{
  "activation": "swiglu",
  "router_score": "softmax",
  "routed_scale": 1.41,
  "init_std_router": 0.0218,
  "norm_eps": 1e-06,
  "grad_clip": 0.5,
  "steps": 8247
}
Below are experts of layer 3 (counted from 0) of a mixture-of-experts language model. Rows are named router (the router's row for the expert), down (a neuron's output weights, with its number) and show model dimensions 0-255. Each number is 128 + 32 x the weight over its row's rms, rounded and kept within 0 to 255. Numbers have three digits each.
Before each expert's rows: "comes before" lists some tokens at least twice as common just after its tokens as in all text. This comes from a sample of Wikipedia text that the model never trained on. Tokens count by the router's weight.

# expert 11
comes before: "-", "|", "\n", "==", "The", "==="
router:140153129117158081120127126095098167130092156082169123164108159158189090169078111129111135082198120096178164169140120160128089117124116083147184132126197045161166092161165174150100132107132158145111128145137126122153131129141177154140141091068151104186151112125143144116185144108088103103096177149058088138153068049174119123159134128093173124089118147120126165090114111097139161151155107079077113130127176063135114159135160088158061079176139141067137098162124135140096103104150104171148120159110086093136109078090168130148134123096102086189175115089173125090155133108148170113127148135139109152110146163110173078139070097070156104103086138160103178114142113113125106124074141148122156144134047109170108148085148053110156125122093141180145129094089159145076133101135190
down4:147169123103118153104090118168122118152098134123176147105072130111089092077089082142143115090115093102125146122168085149152131136124174046211161151126154157113159123133154143077107114147120144092151122062051050107118119148191089143157128089153125088165122100120160062083098117128054155122132136079132178155126111142154121086124144163113091163129184201107116170140108166188176112138087089112112143144098122146148124122111137130148115076172080123162142092097117136090076115183131090086127143089178126129065105096077121133148174147155138146146102132076146145159076135131113111117097190145096110132105193143127145101087087130103115141165138164175110112104139105157108141162152127085190156116106140047169153164177098106175138123136098082090133106108125036166174071137121138
down5:116129088074097061096076153155114077082078125110130161127114125110116159100105152055137132152090121171132068146133180130127142134124101089105098154142165173165155163133104133068132119114119151120171100146134142181131137156096149163124103075137146083140159108179129110142147112149099102161094117096128161194145168121160142078129163171122188139124150149121107064109191142074092184138114157114112124103020156156086168125062153149161152144099131100174133063146088160141115092084120151080100150110125166142162115070098091145143140127088099164131176180109110159129081107145143095161141139087134137133130114158090119096063196143111164137120149108168177116123137124142052179138142146096118110143177185092040151042137106182147111149141171139117092147099087119126191127140096128
down6:127144134122080157156150166119143086110122145134064143144126155118102102089170101096203103102174145164170123137164171118149096169076138089115128106124146122114102114136134120170108112167110102127128125147134088150166128109097143140133110120149143075109139176184124143130134117174131170151144109213065171092116120132150161212157119170153135124156065137105086083175165160135059090079171175066153116088117147175090164079187126126126110109102149139126058134136147192091137104117150179183114116103110091154166050104120110161138094123221135103151147146070167145175132132130120089157173104196130174056137136185182106131094127156091123186104126121122093129104088126111131168154149106137178139130118139120103090119125133148159103086121097113071101126142159069087138120067151061
down7:150105065137145137142107173177114107136069129127132202157189167185120111196132055138163132151144114182100175078162169152118103176121154089134126154100112121155132163135079162161098137178116114130096086107062128140167136142152112098102148118134117146056099192147103066063109171138152095137145093175139146098146132173101115106140156126183086135118111124112144105137185192086148146153130139113136137105171112086119120155144132128116152134077165110137178193138170132115092195123180139103147177157154136102106089065154115172167162174078129147146120138049087152116092132098179106127162182180174131144209096093151121132128136153090149161147130105123165146142103048134108197138117134155137120101106122093155082107109085105156142181119123128082100123127088128080075105153113164
down8:109151158118180152157128117117158136175179129151138168132104101121112122138172160166122096179164182072104162142181129149161098114177108134099150108114132133123087153127173052162149122141151119113153172058176137141135105132053118145107139082089105116108134080130095134111165075163151162110144113172083145081087064138089116113136215147148102098096161064168116108121152035162156119184158174165179145116116105125153150104109118166186094182146129175078095162133113158119149097110140184114206104129134117142129083140140136141076202090125158150150115158142124141133147070110128149172130176152132160100088150097112123115140143155143149144131061156174187139172134119188172120079138151169151114092111098125099140109112105128183165068194136138076185144125081070139122122134136116
down9:108174113175084112115175189112120091060138135099201168142111106145131095121126120047168095051076111106065121150101146092136132145130144146105108132062157094139108074139115152102105132173155158056117119170148145153103106118140172159098097092093151113126163073141110083149178077108119074093153119145103128164149172091166092086091098150144134137062136126096086143095119120067096127155087190124172128095137167132138137118175131133087158161115120124133074129140127129090100096095197141089058152099096101128166106190163118126152142068158178113120183126134042165146101094178173117207134164151144119110151114122111151120130113118164159101168145166090139135172134122178159079119110087168079111146118142120161144065196104110102091128123133148156158161120152100126133156136161152

# expert 7
comes before: " the", " a", " in", " by", " to", " on"
router:141119138115154107162164128142078130105128160063151109184124125063163151140100203149208067141140140095132173129103030083107117121156138139094076148109098118116130116170108136168111154160134171119151095092160117126084039072169138171146098147145139160138130135135138093127109083075085096112095091104162123093204103141128147116144115127101151177113164099071101084067128087183101118097127162130175186138152152188154161128090134149144168154149141143108151104164079157117145083126114142148110109170165148132147135104178169084041094100152152133122140163149087099178098146146098133171109137107159100096143112125164051088134088126138074154153158155120133138059122116161125128082178183126085114112101155146157061127160138122110113141119177173160082115160117093124135110111194156
down1:114106151135133179105093160151127153159083072145160170153132080124123098116161098114130110141170164073088134155134127111106162136195085164077168148198074107076141176111134173123148148116211072146164150148092132131132148130075122178134145121155129137101144151105206159060097125192110119153175072126126103155154123080143140102186159075142158094145188140115157122151126140144185083135112125078128169124101128175078176109130175116126124143146164099145178123117127153095136196178140183116073065152167168196125098114131148100065171125102173161169164158104118164116081194123108132118132117167133167100074094111145129145118170129096152067165138137107083129100152144127170090135129095126110136096100141136091116146076088146093127123128140176114168133126191154148101102197140171
down2:091153160104100068108165139108196143140140200117178111178128140111140112119111133107105107141166079136124116159148169079134122122123147153127119142124115132066128194198107091121117099168103135148112108147113150098172089164166181099130089109114177133126089119085103054125168118117136095129106088189094088168119143113142136176115141178119124040188160083092121089128125150119131161136164182170170101169199167169154118161118124105063118106122155125113096159149132091148052143134145166067101145088116132082139042097183073153102107118122117067082145093156090069137122096077120135107144144125150093101193140092152137077121085139098127157102146112173150135101159139086105119136075100152139116150152128179095127134109120094105126155117132082130166193151099116072170126069190132
down3:098173179144127142145161087080082111117096117091140133154129084119171135119135102155082125109117121096164077109097137139099125102136223197149156121120126115126156123070110169137173167130145091103067139188222098165133102115127129131136109118163130110113165144218165167115073145112171123073125106154150119115092114138167155130121143115108143075136185107148110122085144168103135162137153114105186113121132143163155095139097126097139125151142115181149103179150156205106153159175172175165142095130166146089138067094132102151121106146115151085053111095060093093126114110153119117101120148195157157193137059089116151118068116142179161112176132138173093176079106215108196127152127112107162168137077169112154152131152080127119129059148129088146126128141165108097122122130109106
down4:131218164156175123119175107161184158163147130139117122198159133098134127138100147161139096178138133134180093140125148129117156161146132065151115171109178104106111123133115133058158117153199133146143109120160138102129129120146094115069136175101110107148123117102103170061143110088170120126052100102125166113125130109139109093122127106151091061083130126097146135130182120135138131146134112086078110095123113100151127155184125171136124182112114129184097167058130132113132102133167121122183052101125080136104152142193156138132151096058198104131146081182135072198094157102111110118093179109134164151114132070157136155109157143148076119150146166145126086150203106102124160202115161090195077092090170073133115154147145117130168159159092126130083116067132107051086112138114142
down5:067162118102120089191107070126166089094156110194103141178155095134171073155136081116065173132096158169128142160124174066122090055120110136114176087147155164147107095079136165137117191139049078140108123099190178110164158113120127109110165177131130162139117175100110175161094178147112154125152109162139153122152130150145123081143114093074081124123105181181097129060159118113117171130113133149115170098116099125055139140103169151127105112170167131117184153155115150137107140149124122116175116098192086108118139129149092111097120131043142103131184069106125153131122131089128128149122106127149100111144113111135058164130134145077151181131034180155128099116085128114096106171139116143107067070094162165165100105126119075075100152141150132123127121097147132141049122111132104
down6:174105200057156150098128129106186170141168111119204117108157148141131099153156144117124080181134188104187106138149142077101141219172163172092135099113191154171113057114129177180173144152090160127160139129144140183089147103082084130157131111114145129132139130123143079157194110160171129149072116112107082135111085078122091072107103150079085097083138116113184087145116105101144073151101151097127116128155081117098114150158155096197175090133089163182118114137127144127133135106130107163100102119162141136049117110104143144194070146124166124116134155136110084132156125147125140105194162113189117044126176112095150115130114181132122114137101110085101131114092112104105186085066111082119155099128156115165097147121172114120121143140176108125191133128081124125147118161145097

# expert 4
comes before: "1", "2", "9", "0", "3", "4"
router:195167183124165104093038101077170094172141126091156050118129083114089154123108154130116049112126173096147153069161116160139129121130203153101130147093111141101184123102134154091094115125169126165162095104134122120142183151140128112135084132125104117105095134073150130126100151115151069166125092087138168090160102166129095152140151109148120154141119067153130129133096126166087104116150142095114120181091166094109126066114101098079152156165137137062079123195144105142084087124101152139202148148142096128141087108107108178101136121105114148134199121115122065150104146145156146097143067105123093111157176086129113085141118138154087181138122139108107083150063141121126099161103124190112132135150220108124120132173137089055146071154192156169157108176131101113100120118067167
down1:096078158157108171090157138177125099143080090164134100154095107180094093144088126125100141094142127140127105107125137207142116132154094218114152168120169196081113143120160163116148111093110166075131146151134141157095136137123093124148086112094118105123145125130161112123148149065106086120162132097157095130117108118129105162112144166135137132124131079104071175121119098106139086097147147079129194091149139165146191112070150113140171167165103113097173090092124153161191068140120099115182154082109094106171186147160174077130087199109123156162131154186113172140122123103137148170158082098136137146220121110107166094151175169176095099116174143070133144123136180138127102139159149173180095171124188197164108117109136072126136139124068085168169115075081104115149162087117117
down2:143125202149076104133176096156114172157123115130093127119146182121151149181130056127081066142104146115170161132082161188108134164074088114133171173167140104149101106132136171099114193067089094106172150127115183111083078130062156135113115134139142087196147072107108159214099184136128114133151088122110174122116163185115129110109151139110113187101143140116140109130161120175133123161131149135120137130130087113115193117157100048121122187082111098098134136125123121109115143143086147143162162175169155184096151167180123087142099120108106184171107126095161102103137128164152149159065112053127150121157130083153155077192087192122075029150119106075110119117131140118166144145133110146098148103117098102116161132136100154100090105141125149158161143081134147173076144158110119
down3:155068044102105146109118101142084142143089110162118170135154100122067073134080098120095099114119100114140178127111085197141109165116110174173123148112091088130091137142084092125118174190146154155169184141073091096139110127106142073061111116122104115124114162164085087098143135144117125146103152138143078118153117130160184108163107108112170131199193150097134176104149074195107107090129165157176172149179156139184111121130103172106156091087147155106161083126091096098162120077102128102103073079101159118167155150121108133204171109153158074104126156113097080139135134138162154092188164074130102131170111194124129128132147163108135087092126105149169106166145143085134170150144159072123191157107121136131106193117158057144157160127157117143132119103149151175138063158120124
down4:121120088145135157176158180127104166145086091112139122166095166163078117114107148104166138184146045200085084130119100192102142112090155083142078114148121139152116150083095110098080131151164083113133079117103147116145119131108097110159132157173079126146107190122107112172090150130179143088138113126110134124121124135123171095109110127125114183120126153186075118080167070118057171093115166130132117138118125134168105118124164135082124097067119111088107172136132111175138115142085098146117160104158155132073120187144158156119133099081043095095149148136121145129207159147177127083109081190173130093136110160191117120065171090085094152082093141130128146119087168144091182117141141111173187048184113100075113117140151139157099131146116133120096152143075142132065076132155174
down5:087115198093154086164118083104174136124122153131110149122146127170153113168157113124173131182128157164134139103088111139146091068131083133057163125100119139072158126095149149157140162151105166131114193190160128100180142117098147097188135146131183070067119126115103158094092153079089116192063130127099096123119089143152061099113110078181139157101129181119152179112173166105137122165102122124079176047129140154143107110037091111129095112144097131147152095106157154170115191125111083131130191135165080187151173111137167133128084103154101145088142102121169119118107123141096140155136116144118115185102154116147180193145140085123104135204127214132093133142132160123140136180134105123061121115116160128139174110187101144123073094158114091120091114101106107097155088159125126
down6:116145136119222152095179130098075093146093148094134112099147140115092128097080132117109141133113142131133084064070119153118147115064149098090159143114088181170171143169176175156109116159108129140149213188116103116145134179173159160132116134031132202095134108135165102187117129108151128067083122143135090086142078061157125115125159085130093145130156167132126136130156126136140148099101064097093165096100125106177138171175094153120132114124149141143151080124177167096101089104141192186124151141139157112135106171107129129121133183117116144110104192159172101146112157097095090148127132099147178110144153142152107108131142153069130086088124128114132112115191154100151110154158127135049103082120075095125094179136133064134055114158137159100120089177155135082152181160128061

# expert 2
comes before: " |", "0", "8", "–", "7", "6"
router:117131135109096068156181118152093097143122147140126177154153078167078083111103147136110161176130183183149123109141119142094108134155076176087156172147139159169109166152081088117135098085090070164145103102154087165103116097145076109173195151168159162116128159109188099134129084133104128142094162129166105168156098140128135170102086161185101175121136115106094152162107191067182142162141199139194144081132150157166092077116112134159102125071132173148083147092100133124153118142141065123132143133059159103121076164175156097131156149094122164137050133157112157134193120096092099154103128142192155161123093081130113155133183162105114128096117136134109162157174142105155192143070096091106102112118149121145088177138128123152189149094124066121087091079109162120133084105108125
down1:126171147167090079114161093124116146120133058092096136162146176118151153149086116119100131118108127094130109082171099138116138146153147115105124163130111158095187122210154129180160144145133127139157132168156160090175137117110086112143167185176083101183107150134149097140179119158105091111101150162140098201166096141137112157173129155153165129158138134077197055108134061094123151152151103108135075133122167101131078146113148154084117207156133095162058172104125113179124124123125173063055134142161166143116148157043167144103061132098118093113147154098125145127146139102123124146070129163160124150130158161139110141098152103095097126138138083204112155074086117136148144121114086091148092120139125164114085139123156129132128094138138164205117162131163188021161073139167149
down2:105102081124122152153109105138082090148144107163133112151146092129075093146116148155143090158115109036146133136115089187139124155121124119114119124096091126127132148111121102101139166093141162130088138142126149126093120151099092142135141098103143161187086104091156132098150119149071118106090119162086116080138123117176093130109179153161188169138116153094160140184072134104097147183088194114126147191078162120114048193151112124106159143169119130153068145110105105162108114169126176071133163139154106166149116096152147209123136147105130193118176147114097160147109197073140059116154096089166144124120111109180145135133109157142109166062141112148108125095086061118137063153123085204159074132122147175081120052084185141196098139152111067137131127105100142080096106098096161
down3:142211138162106101134138099128133129139113089148118114114129123131136129115139092129090158065126096135122097162114088130130135114127070122074180168144166126157072149159172118174073113114127103124124165157117145161077098164065089062147020115167137144161153115115127058091091149138163143121087099145154138166185081112150133157161110146167130144133175071148100186135113122130101172180165170146123117157145170141091138107124163101172124077122162075134115127181103103147150154114092097161092163126140219136154164113134184109083139109091109115152139159103158089070116174128178192153122117108120091154139159141145137111084146158070070106077088137104137148157169122135133177079162061160089099150116055152138130161156058112182104106164136087102185075114160146146131114122158123
down4:151097147161137156129123115083141120137150142134141197100141132127168154140159132130100124183114146108114135122170130135122153190143170112174140087133060169142160115166094149119059135122177159106117096181078169112091162169077077141092080178137098120156090086122166143193177099083119113123170206154142163138128132124152093073115100114076121161092142115153111142135102131141128118151092076065129089152109058128112100183151145122071159116143164139154111126041163139169143116142103158141115152072081065087134104173172133138128205151184143068128138067136096138091083134124183082144155154109157141120135134132149110115181133103092113133168115078152127160196118117133176109102198153095103160097112145137168174117104076131181090096139099164102136105112090078072076145139149137
down5:136095111064109156165083152108131129155163083118086171139119081161118170124127143150140108081112137187150076191145083095101134098177124166161081138172122105072104157127118154081080081087103097119136191129137116084178170073132157127129119156112133125177088149106110108079097125172118152142206163160152090122143115087110093094075150170126129151162168149091141141121107159157095108136141123126133197153088101134133137152102118100097154119127104088129128122130133162070139197118168143125081120217107118084173091075094109105159094177151128114070178158122103081158143079122144152158168164108098103061156165138140076096156150108173138186080106099113092107054130072147138145149178171111143148148174089118158117133106104134145119141147120082179147161111120077129050074113137093
down6:187098140118172166224128106105116124089179142088183145137134090135076160097077125119160175161112127187143130141180077142113119113204080117137140142124094076102139147176125169158150115163122131095099089126154132179132095117128120145123133158152159145117115102125178113160135141147123148104200107183161137135120087160141140122141135096173133081103120144153144150134097111154167111079132148091140182069122189141081078133052182169128156093142192087168111093092116127158114145083116136150118126145131087134084146135124175111142136122166161140097110207138160144096104168109114082135078171075123185109083157207166111166145141166110127098121125156119179135116086176151106088090176109151174101088144136064171086102071165108121122136159153162173134082197183088128155113125125161

# expert 10
comes before: ",", " (", " of", " and", "'", ":"
router:148098154165132169137110124149136092165117089097109093148148096135129153150137068123065063143155060127093146052141081147148141173113133151133107140166110144093114118082194170156144066162175082107103193126093124056128117109091157152145154118159134078149078159149117088090095131159136179181083088093130092132110120130096087138158167192148118134131117184162125101154131119113144114135098099087156130106113162110073121192136109115111127142124083083096134195120126111208113143104088192110141124124136134086166136122097073102128175117119092169177150130064123158156102152107152105159124143112115176140113081103067146120076183140144191114147198143141142185094176139108089106126124156200163134164148137169163083160114136118195132067142113092140165108154165099159136095173152126
down1:163132186086115102190169179111147140040158119120082128178152127107129136095125140118128097103145065130120109124127160116102121110107107160115153121098123102182114118159082168121148162144120138086127105139144092115171156084092121127147167133076122119118129161162107070138130210154105108144090092121112166097179107153118080134189144137063167089097165135146126142175090094156111077103159101148125130083152148124191161128126078045092096139113160150081134165130145129110094130138196115119125118118139164064162111135110097136178147105132174061169234148143094087121118111081111148157106147091121115107089132113116187125173118046163217116161140127111124155112101216135092126121124127102148097103125160161179161153130132066128174085151149107074140118155130123115125086194091103
down2:114144172131150186155125106101076131179105063073127119102115121102110165137133149051103113173101076114135178091100122073150126087162148155107136131124081117149163193164136098161128161122127052113117170142140162169128182119141156103150114144095073121160123111114178144079144157079153055100154174141203143089095105161154136090147188085097156167082156167155142181135108124165109097161120148143132129108169132174087132066105112064154128079104144150153137146132152096131118149154150100135115106206094161151109083135171114168155131084118172150196154100078117103100153154111108113086131132106175082081110129184103149088136109163150102095146102076089135070181080113153136148086136118127107154081157132125051091153128135169139158170136088114099155092144108089085101174097128094
down3:065187118102191162092132204110148106148136189137124141123108064181153117132093134133168157142139151082155108114147194091119116127094098121157101157156085085171130110116150155080118159142191139081132082098175107111145096105112150162182131122131159150079179125101111157188155133152104144125148147168142197072155130135053133089136119137118134090104176176096160075131071090128120101135162148104135113130129152168092145069129116124174077123192155204126069128104127148157101101151112154132139108156150089145092140079094132138151097102110136119061065119081119116137161176110109152129189168179084089099066114142046100159119137102107143114091105070127162121099173137168126141128109136084139155140125102195131163120112097117178158149074126121178137095193128159149080114129116156
down4:074170040077157104162128102160088116159071132099159097118119133137133071120129115079157109058171168147112132166147153118137153129181118126136111166157092135122113107146102158115116175117173120158124134156111106144101145039089117163175180109118152114141242183069110115185101102155083128121116115137142136174111130083093154158155086138109088143166121098091178113071126134115159120139132138146162126163123183098128180169107190171167127131181158142081118084106154247096101131122070145074126167136148194140100097133188138090150108102145148148132132142131132110157108132159121107085124124123113097176103092110117112150118098137137130104126127123109131102099124184134159122111090102098098142113054128129062162182067122106136078125126122119105140055106068147082163111136092099
down5:131141133082127171148118127168145128115179136133093114129135091122123177126148147163130152163079142099177114158103138125144200118087101148100115127125111125123205115120153099167135149158156092144111110098111041157170113097151161170100125150145163105162108119087142056072117087101138182117103111126169107070107175150149163140141075111135104126114104111116188100105142123094145142095182126155072125139129137145142091146151133075148078091168130077109158151130124229088125097153183153169126134111139127127136067100170164131206166117078121092127168084147119070140141121100091057154167079191100120104078147069165088140190141097089078152170093191071160117115143130102185111136133139167149109170164069161150112182097128093100136134133096117144167120157178101124062146114110087
down6:129111093050078152160092098157124142131075120148103151155144132166100177126131157166085154165124140142137143147117103146152117149222120111102204119095090174166186175168110131081112167109089082105158185150137156181120135112134108117128148097108124125109108119196182097119120080212196121082110117130144146147066157153095126108097067110114142187131138176108182144143166064097079116163105135151126092184193157114149166117143210107081116069116111074086122154164131156135150167172094160130126168135078129120132121174133107143162100037094142125138149140086182128156078077163148121116084152165128123138129112077176111131138079104121108090152140167104115113072124119138102162185129139082104131087128157112116112142112115082138142124159127170141130149186073148138129160104115102

# expert 3
comes before: " ", "s", " The", " —", " In", " −"
router:108102140138124130135111097152149097112153223111101146135134120215135142144167105191178174133101100168124113155119135109088145182062147112071113121123110132124134137113179090145126122112175093071174177173101121118100170139139141159131078131129081102093199133116084171196097090105112154133124166130155166064154154169136180090097122118135089112168157139187104164161144120171121139137143105083138118165153095130068082157185135087130127144132103132185139153113104087125108109097106097097131128124149160140107093153110097127179103153187164142135182117214171136136144134139153198119190104121138162133071149125159119137135190114108139090141114113150176088164099193138152116156138082061072064148087074155077164148088134100133152184115131169140130171133142106167181135169100136
down6:133149120160156139119203110100143123134145153125134091106112115086189135115123123149098141110145128086113170081135164094084111114132097074100189111166132225110191102101114120097179146121110067136138123092100126083117133089129118138097042138130103112109119127153143127109126090124093150150159095176104102083128142097105179101086209110126125101106115134148102128113147118135138084090137083086115136147127118140138102137187141095146069169178128069117174119141157136130127116201103048150103120137165205123106148094122129118129170150130140114081129164120097053107081182086054145122179172108169038120115197142185144080177126100115099157146123086136200098079137139151118154173118099117176133073105158089160157082137142120100088180158168165125124102125113113148163085163155129
down7:097117106187080189165126121129087162160115133160115180106121163139101096150117149126098120139111149101081058087147084176117154136134050105159163103119098124143106194101157108155139124149093123091141167149136158147132149115136182149123100146116112118107099176144090168167134081071176170135144155117086098104145111146114118090097112168144152134134136110088108176087136102132070104125168177118141189146196066125168127158064080111147142113101090085104118132191160105133166163119108162083093099068104136150152157132152088127224121131104078124103166130205127157139099103122120147166107128217115134093150120138121191130123091185166131109090129149108145087214205116108130103084175099129117136146104162103147110088104144152151144157093138143169088086159155139140169176136192086
down8:140123191162125108176119164174123184131149169209133139124097076159109105113125130151161094145150146165074106085104158140098106155079113163128128165111140167121097094148161122176154164139093116063157137113091119059134138138143143175132083107127133137166111091140137126080102107186132174157130141146138158098131138102177154144113063113173142144154157123142159106167162104156138149157057115000117118134175144120122096093126105176147168093053156154101078106197112097195163081185113141127157100146153122125185094115145147115137091112103097097133140183141109134124107183087110164079160098147148191093172091118154045118164103117151132160158137136127163111124162152131130129115112187138128090126135189130102084039140151143196123150096142156107102122092189136144126130142125152
down9:139182093182101114159138113208146113194106170074182108124185105132145136078094129188113144145166158092124163089179138062152064115122079112134098105147042175099064094160113180150132167136144135205146182109115123125134087058156144142083134139184126182117089132125167086104157165122097091110155186120148131097128153121153119126112127139133092135148099102136097118122104111134192114149117090084145145159096150103094079149161104126149138109102126117083167158135055180187148211129175099092167108096085185162157138163171124164160089175151108189087172142081120146119124151100123100140136103114112125090114147128114162101127143127147114072121156094153125039148130064101141161104109085143092142102095099118123117108081123141164109093163143113149115101133120110094089114159097141
down10:151102157082128072138114114181132118137177109101132128103140179140146078142133152109088170139091136145081200135129111148121110158133126136120171139190095124133071120130058090182180081122091094081176083161101200080066116097190106136130134117126165155136089140119145199101139135161115120144115191106109119111118102174132122123149080116071155127113148124082133122144089120084124093163144108110164115087104147071163180139132121167098096155078147073139088150159149136180130126208195120082084062111116189110089136061123137102158126106110106120137058136118106114118114121176085121105090107129141154140119114138123098164133100149170090089179136102088152083126168107147106085094143146180154179118093030181094093125149124129114092114130109104155184148084112159181133110162086121
down11:123091115096117074111160202112114112102119107146133168155107198161168123169168100146096127073080122176135093097116105196143135191070130153141080147151152146187155109129163108113117123187154133159087131092062064144120151103148174149129060170176145158187166159104099121117100184152079150171159185178148147173121133128195138098134107190105088127095092146156165099155125127141116146136134081124123122121161140092189100118117099172104144120124142149104131127099110094164114124076145117065115176161160174102173122122074107096159131156108097096183121105125201113099073103137078143139132119155106160133089119084045127106121162092117117083142136071056096117137123093146106104129140188125123162163179128106098107101171110133105172099083093150159146127094135141083171181116146126

# expert 6
comes before: "0", "1", "2", "3", "nd", " States"
router:153106082092104159108057143134169143117080094076147145110096109130179137124184154090129183163109130116157094179094139134100145097106172160128165144147076111163156184083130094119173111107185137122101144119157156095125111175141142189107157143100142182151110100097056135145080142139149136145118132137154183119085090080142151123094141098076187086115102123116158185127160060130143125102158098158105153109135105155089156157101158098078150142124168106125074099083164158087127142103138091168114183129158108198181133064127161176194098155194118079125107127124150159066084117113061080142157113163066119152155095128094111160106134128150103092165137061072123154131119124092171151137108136070141123121112144049165149133111140155099151136151094146172161110080113141104117131179062158
down4:089178163081125143093195152175111147094177158109132118125094091118111116097144168139139122165124076125118089099114156119144094143186122128106098161132161143187062124118090112125083106155142117110125153117142130171104174156104139123167147158156103079148088094116172084109116097163129134155167116091121114153087065138099086162114165159098122110143070129116081120140118184094141167136123087151128137186116147162146131115096190132147114157141131184137160147165107159161142145053057194138063138110151112135141111153134063139125157130080127102095116183095146123170086160158199078109113121152116150096172107145167188145154152130147099176118130147160188161088111040165151079090171165100137170139204121151154101135085157116197121097148060138150147171163156139075138131149054109
down5:101127150133144154140152138096200137149119142140153097146083095041131136170125104159147117147128094133153152137121179065126141164146137161061195112091133106072163153132115110169161082133115114118133135056153134095125084047055056103200135141131120133096140085138087119086120092120133125128101129107082108174087082150138122170089140135082138162109081198121154109120123070109122166141125102153122111105161123160172149087082154144096097145140181118151133140124173097126134057130091152146121120112117137155076096142073101078143127172105091152184114087114152135096047183112169112134135147124135113174161089097099195144131144128135099060091131102130122104075142050117192170088141145144116186156167108104168089120172171075125127098152079167148151098151152163156101113102134098
down6:155090102133104127128071108097126041139162093100172113094157145089124125110141158061152097119124088119159121119155141090103141088150163141073122108103097107121116180133131148127120117146150162177153153112117102120168079139168080160144131071173086081110130165136122113085098114147058155129111111114095119167121119153113131082129132193201123087136094122154142158135155115179101173116167046105106091132177129189126073126107152189137090115075073121186056148123086070087145085190097141123068146098113100151125091144124120127165105140143101149150099120123170085090115085081114162177211093123113175122096067156118169112122097133111135078166101112083172123093160142108186183121147136149154097093154120158191087109163101117099112138107131144145151142063176132075123086153128159
down7:109129144129111111140142079159110158127126134129080149156095154141109107040090109113099107076114136088163150110168104098164128098128148141138152109136137101140148111161118177132080128119132149139139104056099135156124164092129070102103136108209125147115170085121103171143107105151140094123141195157139141145164141126175096096151120130136148100146149096158114171080152167111214145123128151141129094148112126164094110104187093157119145143091102067085187129116115128164110101112107116025133109106164169177165147154095158095171124169067161114104123132076106106144092051135136128047108175154177127139094131139115132174165197093192139192141151102137169128056109113113137150113105126131073063115051155111127116170123143166142101076181114069108176141148145154087135190187109164
down8:107097142156177128127134119185147097139143105138079162173129137098099130154104175143131124077115118116087117123176094103141129098150159109110085179086121171148185156086186119120108171134039124113134057095129149132111143061138157104064166098124125107152096142164112170073109131171155128156143115100138053108165106162129108107166160133130119137064106127136160107120096088163163130166086170173076173102090104126133139162141113108096139119093117115100128084096130137194096099116160162086142199109104127129104074173139158097089110135112154060195056129108112101094169161144138154125091135183126117186139114096174119133148151080109063069137197065097176131135165140162075132101156167115079132074079143181128116184078087158116103120150116158170117148152145094112134167105126104
down9:157188150174121083143137067146142128141132208134179148149147146075133148146157096118109042110146089107150141129127067103140102092135137133151130126117180117131137166133139086152022132126136121116101078118134159163086179098092152135094119136168128106153179123110149144105165101135115169140078099204101129156108098090131166093116096088114154122174122110178158149094141136172153112092140167135190115061157122140077140124121195145211080113054099158155132159111207105155104150176125117054089116130098088077097118074137121105080113125113088152118134121127155086129142129150210064125143206124098118108070114167149128157095142164100070084106105136116119134125148116117137120166167160161060174119172129142149134152151122132113106138133078160139084109158175150125140157087114150